From a checkpoint of a small mixture-of-experts model trained on Wikipedia.
Experts: 16 experts in each of 8 layers, 192 SwiGLU neurons an expert, 2 picks a token, a sigmoid router.
Below are experts of layer 5 (counted from 0) of a mixture-of-experts language model. Rows are named router (the router's row for the expert), gate (a neuron's input weights, with its number), up (a neuron's input weights, with its number) and show model dimensions 0-255. Each number is 128 + 24 x the weight over its row's rms, rounded and kept within 0 to 255. Numbers have three digits each.
Before each expert's rows: a language model's description of what the expert responds to; "mostly gets" lists some tokens that are sent to it at least half of the time. This comes from a sample of Wikipedia text that the model never trained on.

# expert 5
It responds to: Mid-word name fragments
mostly gets: "S", "f", "U", "As", "yd", "af"
router:101154164101168111097151136164114082157149145151117145097131131141144126140159105079158058180150093100143099118106127095089131119147101114117119164141118127144162138166077112120148132172110114132118093102096107141142146150105139134126102148120143152111100127101121125150150106138118155117100158149080154130094139104091114096117158128153128121117118095136089114133142089143125135130109164166100103128103097170093103105147153123122128114110151149162134126130120105132155157114121103135158135110129134136124181156137156096124108131146096134112140131104144157131124143143102141099123088139100109125125123089089138154129112129123130130138129087096126075137128145132133104129141107082173139058171110113124085121139127120148105099159097084116207143128110120149115125093150118
gate1:115156133134110068146159127107091101151119139103149124136175186173134127116102122095127106118129141110136115150124072165128143110163099144159067161146169105128149103126154090153139135123157117117144109102138125101110129117128134167102071112163083112100152090150118132161101158134134145113158121117138146110127093143102130109137140153134123154195113176116121152111086102132143137121098136115118158146113155169097091096134148139119116138114153150101159120156120150125104122119118144138145104129106152117154108148171130079119143154115075105115131118135124130102112099126160140124135139193138123114104118089135161141097119154126120091157097130115102148124094145112124149091134137102121124134112128149130130108122106124199121117159122163117128164106160135156080164135102178
up1:127154119111115142121149112119141107130115188076137121130170146141154110092093138140125131101093111127114121127130124144113165127090120177126163121107144153096153107147163161165101120127080106144132156120124105168096125117110147168109139113144142138103154054159121169119076114121150120171180163160129112100138093158085116128101151138166145113127122097107085118097108113152169134105116095098104105107132135143140125133120110099112131119162120141146142108133117141152096105120130105127127101145140115119139099148149146117134101137101116115154154149172141132125147128114135133175101187160133131153131110066149120124126127110122140181133155117150151148129100084125130129086095116157144151092143131123101171082136070136129136126152138125152161125130136134103146062125143179
gate2:150167111136138091112148151104110114143118124116138141156121144133158102105103121171111107118110146157110145148128124120137126108138150144098160118151112111113106167165134099118144150158122116123103112170124177120104108095102135110092113110149097155098138103087086171143147170151100114163134159124114164161146144129135122122141104132158121161149136148138162121118059136164098143075120143136129136156103114148151125122147109112144117138160132142108098052135137165095113153156129161177124145138082092171137167115117105104132102140073133117139132142082120140131143092107102124119129120147092117105133127147130154110158114146103092095150118130103124160086171128108099123121158156120178167095101116164113144097101099142119146128143059138148135152158144145120099144125131165
up2:147115171115150127112097112091140139132120098123129136146132135128154109089118093125094124157153131120085120112136103079115152103148108137168146113111160074106119156157105146114142110142148100103102181106137161149121099174120127119075116127107125120172170119125199163139163141103190145143139092074103109126107131131098175118133109110103129128133168101137148146131128116139110118142134167167191142133106099155080155123100084155130144128161149153163109118141179099150156106141138147133128155128139121154134125178133113179087125182089131117133105159104150121090137102109103135141119131119103131121107137141113135145142129108078131107134162120101104106113176137153122106152139112086124129093130126128098129143121140126073137129090115114137155144136133126131110131118154109
gate3:190132129079136131141102114114177109115123116112198109139104135136147166144171145105159093133134117116146139094134147132111113113141148107154109169137129129096155104114130084082135118116133124139120130130111084151129133184131175126144107141123158106149091133125120084112120180136206146124100114155111134122134124131110128131185137126126130119113140133136162106133135118155138137132117156136115144138115113110098111081144128136109074105152115096126167094079099081118153159156102133187173119113116164119104125152098132148117126191096133100129144101155173134123104107115172128139118147166137103094116146106079106124106105117119136104109142106148152089099135121161118144164118134139139109118141145132126077141140100149149114118141159114130113153169143095085108110128109136
up3:177112150105130133157104175129141157088136085094117157126094103133147092118137147091129155144127156085126118150103116113129131169126152125136113149114149097124148105136142144125115098091170087144115190105144143129186086176132105149095136150067106140126130138112134154146119083139131108185160120103130094156114134168125132115132125123143112109131120125137169152138126135127157146107128143144128105168114157119130129149182173124139135098159140123120110091096135178160146146138113134120102168103132097121143139089134145100137124120123104138120205118100147119128165159120147098075134126113097124143163136108140062132111146114094110112119118120135143102131158160137113108110129138103137146115122115133098033124143151120132146110127121135125111090104150145141100134120154103
gate4:111127110110081120116125130169143125133080126101167139116138141163147163115170190110112105186115160098099145088076138133104143141140096135129128106170142120154095160155096132151146102215141126156146167101145117209158144115115130148127119152143109150107122119135162145148154120133130152133132120103079132136111101105147157164079110131111153116148127134110107118120132083166154126083123096126120161122110108134148116131118094143117159123120125122098163151120136116132143126151109123111130146117164164100108094131157110158124121146123141159107148136117109123142090105140064149163094140117150122099107152104109156107096121139150105162182137123094130137105103159134132117163144096099136106123113142118096101117155129120127149131128102062140137108128134119117118142099108089
up4:140115183122156128129116117157123125096110119119098134083106124119125163149114107135115097135125154107088093174113131111148058121104169137116198160117091131132078126137151130155180158088084125140130099145136145118148120151115152133151099134141122159115152149149097153124118142111140113138096113152155073138159110133100145108113142131123163124118119117107136123133120160103148118136136116152176150111132103157119149120100160134132106143185154101164169113121156159111093120157111122117160110113121109104172121093136121101124135115123189128150148129117111130079112111121138108138085157165118159117143157144129087119152151203095140090108123081150081131164112115133122119151133148127143131135112103161127151105142127147068120092101141101102128142139172123147113125101121135
gate5:180153124127149147125126116137125103123143092127105118144116164156135144128166107121130117134131127115151110102119111102125143116137111131116146126109166124115133142148120133084115092157131140160136157175111142112150136085148105100110122129119141084089133109096122098127111162150154146099106138135144147120103187130105117088132116140154136107113148125134148079142123163134065138131115152183134134126127145124141149089115151155122074141135108121157088132149085159145129093103109148148099135121107108119112123125146153138125182130109145121086122113170165136109125068134124140103179140181106134108130188121117133148133146132167103044127101130102164143174184155088114102089118137083134084125155139143116119119129153090111140149192124141114135138126153142137138127085103131
up5:156089179118129116107144155174117117122108104129149120118135155101109174102189134117132121158135092181194158148094134136103080093110134081155082120166113125135182151138114163126126088135118145137099109166146151108125122093131157153147118118103107114114125097147132093148150093131115129107155133137101134156112131083115125110095083116162123131079107112110153089134134092143134142080141138120143132147138121120131128134124144167111145120135110075142147161070110124167105124159117138105109121104129122119130133144113095156157085117110135084126122150129133164130107102132135130120096097158147163153195123075161136118136133145083130146134132126075161135132142129140119103149132119110104176125117154128159143141163153125138135133170097106120134170116149122150130156125110136
gate6:153160130165131096148161105162159130097120122118143161119121132104115123115108057113137113102127139133093120115150148121133110118133135152091116122098126115130106111137153141160121124164148126159147141114136107086099130096154117076113123114102155159149105106137141115119148148161109104108114142132095160133160154109163120137117137142129146096129130103073088114145172129140119127105129118131112109154137154151106141115140140143110101158135121179127130120116135149112144160132112098138123108121126103118140067132143096169174145134159092107123077150093131124151162129108126143135091103155105162095108137144124124135107125092149143202146090103099085121096184145119109146163172127120095147135188141152111072102147115185164092113117113170124151187118122136125159132126161120
up6:105144158148140156091098119154138120166112129113137138102123108130097160090109123160136135171164119130102134102120123142109151075165101141143117137124109117101109131130118125154104151137111117096156146152123088141119115160136121093149122180122107177138143180150113090163112095133077123132107123110142120151128127149156132146143114132142152135135143120149121154151126110127112115123130081106185153115104119118112140136147098145100112138143150111110114133148136124114194116156121142177163075123118139116119190166108168114152138126144107143156140133110138114135126112129128138122161117129140141121122143151128137083112156133122079101061102094142134142081161120169090111142127130083102149165097123126092081099111166130122117138094186136155098098171133123085079141172105125
gate7:129138130157123092105117128172186149140106158100081107098104096117111136123170145155151147142152106113116088155152120128116142109146162155162155135166134101132122151093118104100072135150100111106117111149091123112188127122119146110171127104108131144122172130120146119140129112174114128143113143119129146163127141129175100124120149159130145151175174145105136100149069149074103101119114189158135124146149150154136137126137129133156125148124109183095145165126128166116140088085084126129140135093143127122139165135147120129098128121146119154143129175118111134134122129139142104088156126110111096116137121092174103127107134121123120111113096091140083172118154092136140129114112155107098094113145140118118093152123090077141127147134072103166117139121137159147121096123093136
up7:096161127126109110106143127134154153095098109124135155114144129189095182148150086105129138142136141132126120121130108150146105152122110127112123122132120126114132129113132113110116122098144105106132130123130154162118135145126160126104128181165088176178121106071083125104124118125107096111201106131135128140129113155133095093127129155104140054137110097176105145125168105098161139127140155189109134168122130139111122152160156140108153127138111177079100120102139133123108121104119139125113142129129143111114149144126142117120073096157180165149142163153130145157123119135121083145122169146078100134108160129126093170132139125156115137114121153107149155154140159129137090151124086116106104137125122147128104132117137143149165103143111095133078143137167134112092140076077118
gate8:163121157171128114109095130147118076139127107132151148070127146141131128140169104149116137119122104155127086126118134150065131119166102140134138077132122102094078128106117136110122123112125142132110143150129129093131142104143079148117142148108143146117125134117111154129088139092134127118099129169091189133150091134153078109124140132162118154158130155134149123149159098136139091125167133143163139155120134121119136128147145105146085133111122120151146136103129149150139116066131134134089122089144173091130153087132102181126157136146126138166111181079121151149104107120108146106114112162135116124096125106115126164159122139137166136184169091130120108148143123066118145138173108102174140137131161109108114154106124131108150106106123094160122161095177105113115111158122103
up8:161089147158121111126112153107089158111130137145142141180118100090131116149081135124152082099101108142107144157108102101156127109127125119141111133113112116114114142147144089142148128150124127160203112103132105173154088126123137129106110085164158158109148148135148118137126147138097185084113126150136117134125125139142163128144134095108135124127077129124121127120131163092154120116137119128098109115155099131124158129110079147055179072144145121108114151095147130097118098143139135142119090146094142128187094134089137099113098165095147145140142115093121121094092140132140152089125158091118097113162100130155117132135141157149111111138153159158157130156138151134140171138094095114136124125103138117154126131099140159152141163153139129144188168112144149139085133142119158

# expert 6
It responds to: Suffixes and "of"
mostly gets: "ation", "ings", "ated", "ions", "ating", "ical"
router:120140140101118131154115128143172128160123097132128164138159120167107090081134085123152087146148134097104090111144126110058144092137103109130119190143168139123107101165125121154141113131126106141186152143112117140131117133098126121143112127109118110105126134141132145160120171139113112106135152137137127183139159148122157120187154096092077144091142101131125161106129132130128180119120165168143120152132127177121136084145143115105131120124101086120115148110088159119158124101121092146111156126156151097141148143127116151139119132127114143160110172136105168170134147155130113080128093195095121113108136133108143112118137125134106177131137091111122124120142145161101156110140133103166125149153081072146140096081140141077115109154121116137146118123133077115124118120126126
gate0:115149164104102128108122083102130099162120153141145154153093142145092103114119103093079125129106104127121121134134124086126092122142129164095130124152133100127168156094117095131154105135113143108142212142140167091058103134134086115126129183126140125106130081139149143120137140125121121113148121152142129178137156176116144164144169170146138149082131113162119118135174059081126123142134128151112139130181111107113160105118118146135136138120138113091085153152116149089107133134110141123128113128115118146153105135133098153130165141115149147168120075113140132116127107144124114141113102112143175134131127220104111148135091130124127140154137122147127093116143104133121117154107129127114127117121116100135133093153135146186130141118109133138127123125148118137112132083191104
up0:129127136095138153178138154180139111091171113077134091100123136163133113096145140154139112153111091122094167143155119170141104152124128122209134114124094142109138137113157158109106130129132136128106101144093089157157095139103099138142133084138114146102138088134133152117115122146116161129139142134144132123146101170096095127103076117095137127134129167096130159127130148094152110124099133137167109134107142133113142158136038130148115103118115124140159096157118147089135094138104115116135109090159137092112124130119122170117142097158123134158125093153143130155148131122162140149150104170097132078145142081123122145134122180147163143163131126120148134137103176110134143145101151123133121112154143145090114108138087152072090104125142106119141137109120125105121153155175125
gate1:132138139108141154133163117146155142122134118108117122133133102079187098144103117165094110138139109109126151074137177137119106097135166137130122178145123121115143131167130124129159153169143171156134114089132151097116128139174104134154093150117108103141150126101111137131131111143133140170111125173121128148110146160159127151088091134095103170136158141096110128121118163108149148131118121158131132134174097131117066115143082133091103109184138145098111091071141116121108127108131117147116138092123160089157141156097128151132131126129095153126080156120093108124126124142141129132133150138087154131133144120113116116160145132141147123132120090130130165118098115137104157112117118103111121147131087164111112148095081109118096121140154124167140149156087034113177152119154131
up1:173134124143083116138113104129170076122138173141157127129114102140108128117165142078130109109124106134139117163137128125091153119123097152124137111132084144140135125126155122142142130159131114129142140157114111121095154106080074134139157115130148147095141156143120150114155128130139147131112136114133169094124123130117091131120151126160113127109122133098134091178116114168105115180122105119124147126113124133149143127109195054165137102082157147137149112082117147119153149150136137125112135157115158148092143042109154089120123114165140158102142084133125105156156134099098153110169138113118098131126164107108144175103152101120187135125118104191136123121098109101089116126094151147099128165099173132122174126118141121114126133152116158085137145129120130142097106120126145
gate2:128132159130132148142158114168111079124108072118140113104109155122152100158190104104135102168130102124119124091121098138149133189141123150153156171152138170151125115114158106121147099160137114141159150128182148122157156151132127110134137136093108121142129133166147181125084126118137127113118134115105110096148106114111118127167106171112146113154145112128154111118135101133121131139107089145118112117142100170152145114138100122085112121169144117160111108074114121085152126115123131162092123127143155145122119130132098104133077103132171119126111127107064130100119125077124100106150125158171170155145128105130144090103121172103130153109111089146177156108130122123101120149137146114117111094126098161142111075152129143089158099155160124164110126164146100111101145103126150
up2:089134160116135115100106155102126140107183112158104149116115116152113104131152128135128091110122150108146115149159154120157152114077157146073139137089131133122146140133122116086099097088095122135099176118170142116205133113150126151086168136162127141110147127122128130163151175131107104112107127131149092140115132137132147129111152114139092120145128106091140120156097141151128124105115150101099153148142151101119106168160119153102097130150105107140134170113153170126109118091104162168085155134141131101168127120110143114093123164079100147138083136116119127122154141097130168114136156121143099132128155105147091119103089105117141084103150091116123167151136142123173099104119106096117171117151143151138164136119155116136126164129124063129158116122094160143125178120128136
gate3:150128141126100083183104143136119082163122121130125145098161106102064151114129140109126114127153179113120106141091134163163165155096124110126131141114152137137108155139124101111141135058152102115169143098136105074138070107143159118143142138134093135119146103155130137144113148157094121120134161133167168109113137150130124143160131154092090118164164098118156132102116099117141132118105131135109099164124146148129133097108129118140114122135111146092138137107120124104121150137146094103159113173159125139134117098147139135128161131120114127155098147117136102096174137124131096091099128167109070188137118179146144130129157090138106137130162105091114117171145125118133146113148106103133142161135085123131123120135154141120180161151074125180108132103095109124137097094128165
up3:130092149161157171077104133127122194121135179113138147136137167164171142104148162112153137151151125119139110113159108135122131135130122106134122131117108106108154095107088158105133109153110147115132135152149118126100181146090134129103104138118166157143114174124122127113152113162134147117110147134103114160072107115138135152110153118142141165073113154130124092179125137148130138132122140099193157088099122074119138140160142135100145132079125139174113125158173121155144096155118173090136123120128095129108141131109117126134084158105118112129136116142105116138160108099133136138130104120159179101097090097094106095131105128144135150110109143143083107125111162077128123130104122148100088129150148141138115170092125118136156143100155152114116169144104109136098094110137088
gate4:089159152135121105173141132143149098140128095130113156111141125153140134096113100159141135127157135111136109108133092156108162131141154142123121149125131113155112186128115153167121124073130166140102140153125099143174134162109129143105133143126164132122146100146103122084173185104112116100101154142152109120107121133094152136188131084103172131147128167106079142093126131123116162117099186128144102139131160090114154146132151067127116104111116102080158144171119096102114122107111131085068151114157120099128135131121151126133134151148171117160136145106100124144095146122131121111120111079128094096105130104108165119154132196088120125127130111143128144118110110136117167118134152122138141100106171123124138140143116113105142097124138086109139142194140116152088123115152133
up4:137120167152131174181116129153152150139082087099117124140158153158139073109137177141126122092129099126105133109135130125140123134157112178109115152189088133140102138103154130149125145143118082117137107147129077148109133181119088145126124106115120135114115126151136127110142118113123108142122191158174137133133120067106142135153153122091132108152144137100109175130140132127109144143055165172137114139109137103087123153151123132127082131130141092104107138167193140107103075133140125118114150158121125146163135107119138152131089123153121130158135185146081168134114128122118129130144144116126135105109085096095161112147137144099095143106121158118110090125126130143109130164134149114093095117134156130125149117121091098159085093133131128145151131109107139120102106151145157
gate5:101139127115103121118118158160150124093089109186102158140105145096129137149142112153153145121140106113144109125169137122141143129116128161149122162131102115149104118102161139117130147139084131152117157157139140131102135107133151120110090145083103102152152128134157110143091118092133114164110119154129189148162111117072097138138157103155123131146123149110096123124115130125094118088080112113155146092104090121157183079137175116157104120158147108144128108110146091066160173149151166135138136156135158130162138132064120093175115139123117129131106154136118154177126132140136094113091132136118113149120152075113113126156168139106139151082127171102126114120153099096147118089146109133124125139116075106147121127121143117150151146103111137152114120158121067118153138160126120
up5:100128103124125112133093105105142119121188123077159109123155092152172132122140136143133161118111132108109141130140132143103159131138116115112109122138163125156175111100085121143157121118138143082186110138125115140061179152134076071115133112157139102104142083131135143088152125142147131147155121156102126142122136175107136084130105156130078117150145156145139138135139138124104076132129085106148094140142097134105105118117150129136101121115108172128178172151125112120128135161097105150129113140098118133157102130125117120177116111094123155101099090112159148128096097154123140137104122143122107123148137123109123096148145161128097129136162135191133125153153145118158154116122173113127154161110113176117114174101115105116152095181118163106126094108131161145128132094123167
gate6:139091109091100085172126152147114130162099150163101098112130162168093096168126101152157121144100138116188110131066114141120103116124125090089139147131155143111157119155102122116112162129188089141134161112121153113159149147132154133150075126121108106154115057126096116132089114149150121085133130113139146148175119124130128110116165141111088127153098174098120115172119148131099124134147127140152124147101144106127118095120170081169124137116123104127175118083150125160131106123130109166133121122160079140144120118118107133092130135100118176128106132121133147157141165118107130129112138152092075137116114120157159150122148193137126124111118114111130151118131161158115149104136111148154117099121137144152101101102097130119132177167141137128108111084115163140129136123119115
up6:102135146074107163162115096116148134180123109150123169138129176185115111108140113137111105126123130177092094091074105164145115119167139073112115128138151117139159110134118136161150128103137138138107134126107123137147112122106126144149122140096034112153130108131112159121130164097146100083146125117117173166147154113130110070120151108127091130153145151114121128129110153126117137133156114113128128150098150198170133118092145111116097091143128093117154144067158145115146137136140115139164116177113128095146120101119123169152121124118139171115117141105155142138130123134108114100117154161156115100143116095135109125117159154115101150111135105099133156131130149160137157094165100142117106078154112125117104100146133144106130086174114106123142122140119095123162140154101138
gate7:101165119094130121121153102105148118134093087151153130107114163087105134149152097133138134115147126156141105084096144133127155093157125142148122152157140114122088100123096124155180108127111148060116161109108120113133136118151117125106087178180112104140141097137138143106143137068157088144128151169101128125104120171143121110172153141130121138127136145128155137142128155111118121111121152118110127157113142154089118129153139166123087080126175100103163119129118144114131101100142134109133153138169107120131134136137125145118187152157126116101132148114154149161087147129154146089136141142136112114154103183104120119129161172082092168084090116102134111169147105146120149130133104108139065129134106136130135149121122155116118126104107066139156114133147093155103115157161164
up7:149138172112075180114175170113126159106170099123127157180069100139168137132135121105142128133103085134106117154140105105082119139101098141182134129082096118118130140105137114118141102136142116176122169129128127100132115118092162096135185157130131069142109092144155147113116137141118128123132126103135128133149124134111145152110141155104113122147127157154128134142162123113135092095176090096110126121120092133138132151128123121152158110137158126130131124098156097100155138151134123107162116150097143135081139124104135131129141133082124152146123111109110147183126127127131086175159154166116132173156139120149103147123086129125130144149124127096129118132141128105150141096113143128118096106165161135168051084142115139098138101103176124113133085089108131115137136099110152

# expert 10
It responds to: Foreign name fragments
mostly gets: "ic", "ist", "et", "ot", "ak", "it"
router:109091115116129091123151099112143142147101116141093167115117118149094119108119124165109053110162150120108085115136103123090086129101102120120125177155149113138162105154133136107116127159147119143142182126151132143120132129110173114135072159110112115119133179084114140155146161124126113132125126119107154124124119137118142158125086140092157127079143120097134120097090124076119132125122160136149127108138129129120137105152123132113122103154163159147124145082117118117132132096140104129134061137129137116127130165100122060113109110142141148113096150134094159106162132130155131088119121158118122130109140094106139149130138155134091157113127092115075090147105133134109117162129143085168155133133100099108135088103096101140092092162103181132139119111177089159098147102148158
gate1:147134120125109142090090115089104124140107093114126128129101148174130142122091151100158098155138086110130118117152125108140120148123110126097072128116112115134127148121131167117104100183115118129086158141108120134137177152157144132122126111153126139118112173133131102097132160132175112086140141148137134106149146121126105092114049116127120150090188137084144122135084157151148171088154135095149132136123165100163134155140111105134129127124148124160135129102144096137109149128143140119157105119207175132149137123123095130141126146143164129135081147072118132096112125122132192130189088114099137167127112114131127108134141096141167142108134102129154128151101125126096171106132128126127155155163131145137159098078124117169157109103148140100124112123135108137140088138150125
up1:072087131140136148124146126114140154164116111129164107074112099143173138077157133129110119136143120175133139141124128160127099152095131166111113148119147110122136173104120113100117098088090135138098131161109145091136103151115105125144142113163127109133140152120137113144148136139120124092148129152129128122128144109120134099124132140143137161135136141145112098147134151162118128117137121133104162138169100097132106143118140079109099118114093125152098091108115097179084163116110136156145133102193138124179113102134092123150146168136210108166109169141075137143129164129124165154158156139130115137133116123091084139105112172097099152097107120136107145137128100135135136124092132138110135124139135129109176072131140123085131132112093094145127163076111127136140201113128113
gate2:162145123133151117100154097128104135143108131134151151154123168146124119145117114116155159137169106125151127073123131124171113116118166145091137169087154148101135202121098134113133131109182144133118127097137117138106142167117123086083113148098153131143105070122111123119112128115162137129150148120137109114123130167100139131115101127126107149133139131145155128098128146107134129118154177106133140110168185116103164129117127124130129105124111123140105100128161142070131131098103098084106141136134167139129134110119143112135137143139168163135161139076112083117100158118143164131113109174117114132162142117099117100096105172115139150124120149133076118104126147117144133127128124135152165161177097167124168141173107114111094093132137101113130094134162156057144075113086101
up2:153070136151128126116121164116134167125111114098147147097095146146132192115089132084114169141130128115127156129123107144127086171095103140107108143124110115140114160147096176130093108128159131170138114136151116153108167151101098096111150102154137076146141062121086140155109070119132151149144126141126112162118154148096136126074124116108139147087131107154145157092097141112119158125106139142164161149147157099137127152091153126095127110134105127136114103092170121144142085092115113105113046161127133124139173131136124143084145142141155132119138124125105111104126131163146166134140128207117141126148148111082132121132117134126108132162111142108137154093154136096135147155115132171172129149153117150130132137105114126146120116087127114142140099150117119117133126126125167
gate3:146171117145097098160168078165160102105141159124150137127119114149163137092159107148109106134141137125100124133086110086086114100080132125073146159128124104118136148130113103133126163116082148129109117128085102172141096151136156165161105184116101120140094113141116121157130108147054160117138136094134152135126106146120130144125141144161113086117105104122090143078112134114107143121144149098134132116169098131078115170117090149152147150142092126152123144149123107130133120117110163117087105130181136118130134136101119091119087163129142136101132143143092122150130147156133115140152160115119127142144137113115123096171117167136137125076169095118165140120134107150096134108153130117148134138090136111116148132131099189132106110166162105123133152129177146146150164130161135
up3:124119133104123124081115151187151126115156130179124124130106160133124085108115120132119150123134109120091147134081135114075144099115173148165134117127133103094139122142165146117142158103094079122103157125142104133101090080140148144112091143069125100136131129140153124150153120116147093120094121167147128134143127138171125104136104125149130116083116150153151167137150140089125118139138139130163097105087104103168108119094165127116142138146108124126161123155148113161147170129095179081154130083133142120140116135107134116121133191086110151146107128153158117210087127136142094119117131105115155103119147144096130126091132139142121121129134132162132184100121123140111160174154132149121122115137126114117172127130125150135109123132115150171138094136132070158077109098122135
gate4:109154140134184129121128131123131146126135137127138123107110141183137189080154142102138125141118129123136126147108132172150106154096119117125107162118098073145117126129131153097167112187159161083111091067127096115129146108098140129175109109118122109137127143128081126154076136109139118118099146108131119172155118152138158149174126158141144129127111061081129114137151119088118122112126122109119148148165103123118111107142118137146131148160090160098085114144130129122141156128123111131128117173085158116130147159120110129085139118130107147130132144097116126144122144086102135111104148138125111170123098136098130104127160112210115080091182118112151113128116111151141144111116140122126109124157126132098188122137111134138150135148116139138134134163107093195086104138158110
up4:155141140109117076146124115111179114101119107157097069125132110132087186146121145142124134160144094152143139099118120172152127133183125110129121117122108140106132094109131119132108111092153153138157142150118093105176142093148098149119129087129156162159147141097114170109180148157153095122104124130125120108115151122110162121141099128139148130131131101116126141160127155169136140113146094150117160147139148094175097097140153139143135098098125123104082152149122090105089176181144123115187112141148122103158071144092121122156123155087103131164121084141119146116100139155118145119121133106137118161136101124090129146136162099131128130110104101131124115127167099123144108114131149136161098139106108147174106139083131147146116147108139092150144157118122153086073159128114114
gate5:109117121154131142102107146106125144140137195150120108124129104168163167106130110125109124124144163148087101122154112136128157124158066150091153148140145107102097185138126124134116079135124180142136117148109156111138104126095130118111115117104150140123121133106112124114106116122109085148159078132115136119148108139061143136130159156140143133142136107103126113107157113121128141124098150110173115080155141142118080086085098160141145092156101145117129164135146106141130145127136131123157114114158133134101151092105138131143132116131148093135135138148140134131109135106135142150117113116146154115118116160156135146151210101131151119186123113099104078154095147129144139153089111115120190173162145122109156093125143142087115098151091150085114125140151140128085143156073094
up5:132099135172195109140116146107142126130148141154127101149086126116141095129079177097116111113109101112101143099135121123104096168167116111109124131152088123116097156126168134128135110141186128159132167146139124147110107149110177108120150145102133113106121161087164170167099147116130145159096084163129122128151167147104103130123113121120102131136129124132142132156171111144146128122130104128155153046112097156154137082117103178139125086104097123147144152139102112123076116122124087109138108127161128165096107136131172121123089154136113127093137143132170131131158143123104138109095112128122130136153161097128092146119165134085138157069120117125109117124132112098116112135097133135120139144175150105149193135132128143134105159166105128150122130120109112180121142120120129
gate6:140114130128135165141176141076175150151087081151119179110112099128049163103100153149107112110109124107112142119126150154104104082126160143151111102090116123129152119134150174113100138152113130133177148153135142142107119085147115117116162159152140154089123141102115132153119110130111129084130147064144115145139139180134118105110101137138135138117096120116166141110127092142127129098121156119114145113150126138121167139136139095133137125134118132076140084134162099150114149154143145108103071144105116122139118156101188101156132098135137161145138119137160163103146192121129126097125095140073142140086156124123155159153154152137122105153099138134123126145106120116122106137123145106116140108147114094101137116139143095163101150169109140127166128090146133123087141109167112
up6:140108157091155129134112160148174161169135100133131107137078134093116103120073073115103140109067132103116113133108164111125136091110102133090096143091155120158140086127128117093138156131077109140119139105147144116111096176126112095125133090118120152123105131101205129139167154118138134161124104111139189129173153142137139121121150104072137154123108108123151158128113151105154132108149158091140151121135138128181130095167117146097138159097147128103126120147103126134143089124140153130121157087149138130116131121122139141124155142096107154115150128142108121129142140107166135149120139118091145152107126151124177133105127136092095140084128156157120139104152106157159139155162150145137129106115099165111129127132108116120159101139122130105163045118163122153113095136143139
gate7:153094099094134151169169124116160105118139090155081128143139173141114122106104156144149156092151155116092115146163141139127119105143106076101143144143072113109150142137122126078110099150122145152089129177114108086141098152110164135131090132142123138104097150128101138115108166112171115140090132141126113141134096141132110132156127102137157147113115101106149128118134162096115132140135095097119095118135120107182143098144123140141142116169124119140137163143128108130154140150153143135116138122144148147102139139133132137119153114128155124113140090102095126133116099109174148121120177176134115098121163149123153149145130122113136093064103136099129138130111147143092122107126127129155145101148104135125188151057160116110154170131145103182090163065097123126071123136116150
up7:127114165135145106106156136136138139099139093082143173114139116136142100154127108116132096115129134139130132145129160135107115156101110136130124178129135144167129085132158147109117114149155080127111154182125122137079145129139095082111109128095125082107143119106170131139125100117107112108118211088134145169150112119112129148076114127126131176104130147132118153091111097127099159137093108142123129142117152143135125114135159109126086136121131187128092104120106115143121142150156104144073107117153159172147136098140126117122134134138080110127141110108118156072121098200096080127155112148147128134132115124110116098150151186181138150151142138125167099135132167139153151120132116146108128143155138131108097137139088146123120137106136099106165073155156141162125093123143112
gate8:131160144135130099120168149103129141124064139148124109114097131147119115107166147163149109181087090100115141098135136169112146126137115169106174135129162109112153135129086107119116150145160147120123160095110158102134130079156110150141113157104153132113166126119135098142148145110152108130118115125155151114143138138145111125130094118146119138129134155124107116098173183177115139161150126141106170125123110115105085125166122112128130141114133120105147118134174119141110120130124120127136177094109064145097094151091129115140067131118164111121148153118099084074102120138115156125075103157125156140155129085096104082116147169110104145137103124179099123122125078180135128126108113097147140142145143097096139128123120135129096130135120141119165129129184099142120159148168137
up8:168161127083097100193128094145122172144117114152168089129148100132117137078086136125117110151108077116099132108117152112164128127162146118139119150181156120115125141130092092119109082122125119134102139098103172080118099128157151150134184142144143148179119121142132142119124148142153095120142110140172113102127146071153124114122117116143111161170144146124102120118163109140128142126157121142127110141142151116114110142156130161131100086110145121092085113136151117129136163126120122139126145105132097093117141140119130096114124128144159141134147207104114138091148107133117185119101121163137124129135141114121117133108116163102113168152084139097141096149171093130109143153118114097117108095120130111109090135136095105112131125088157142142143142103164146126138211131160120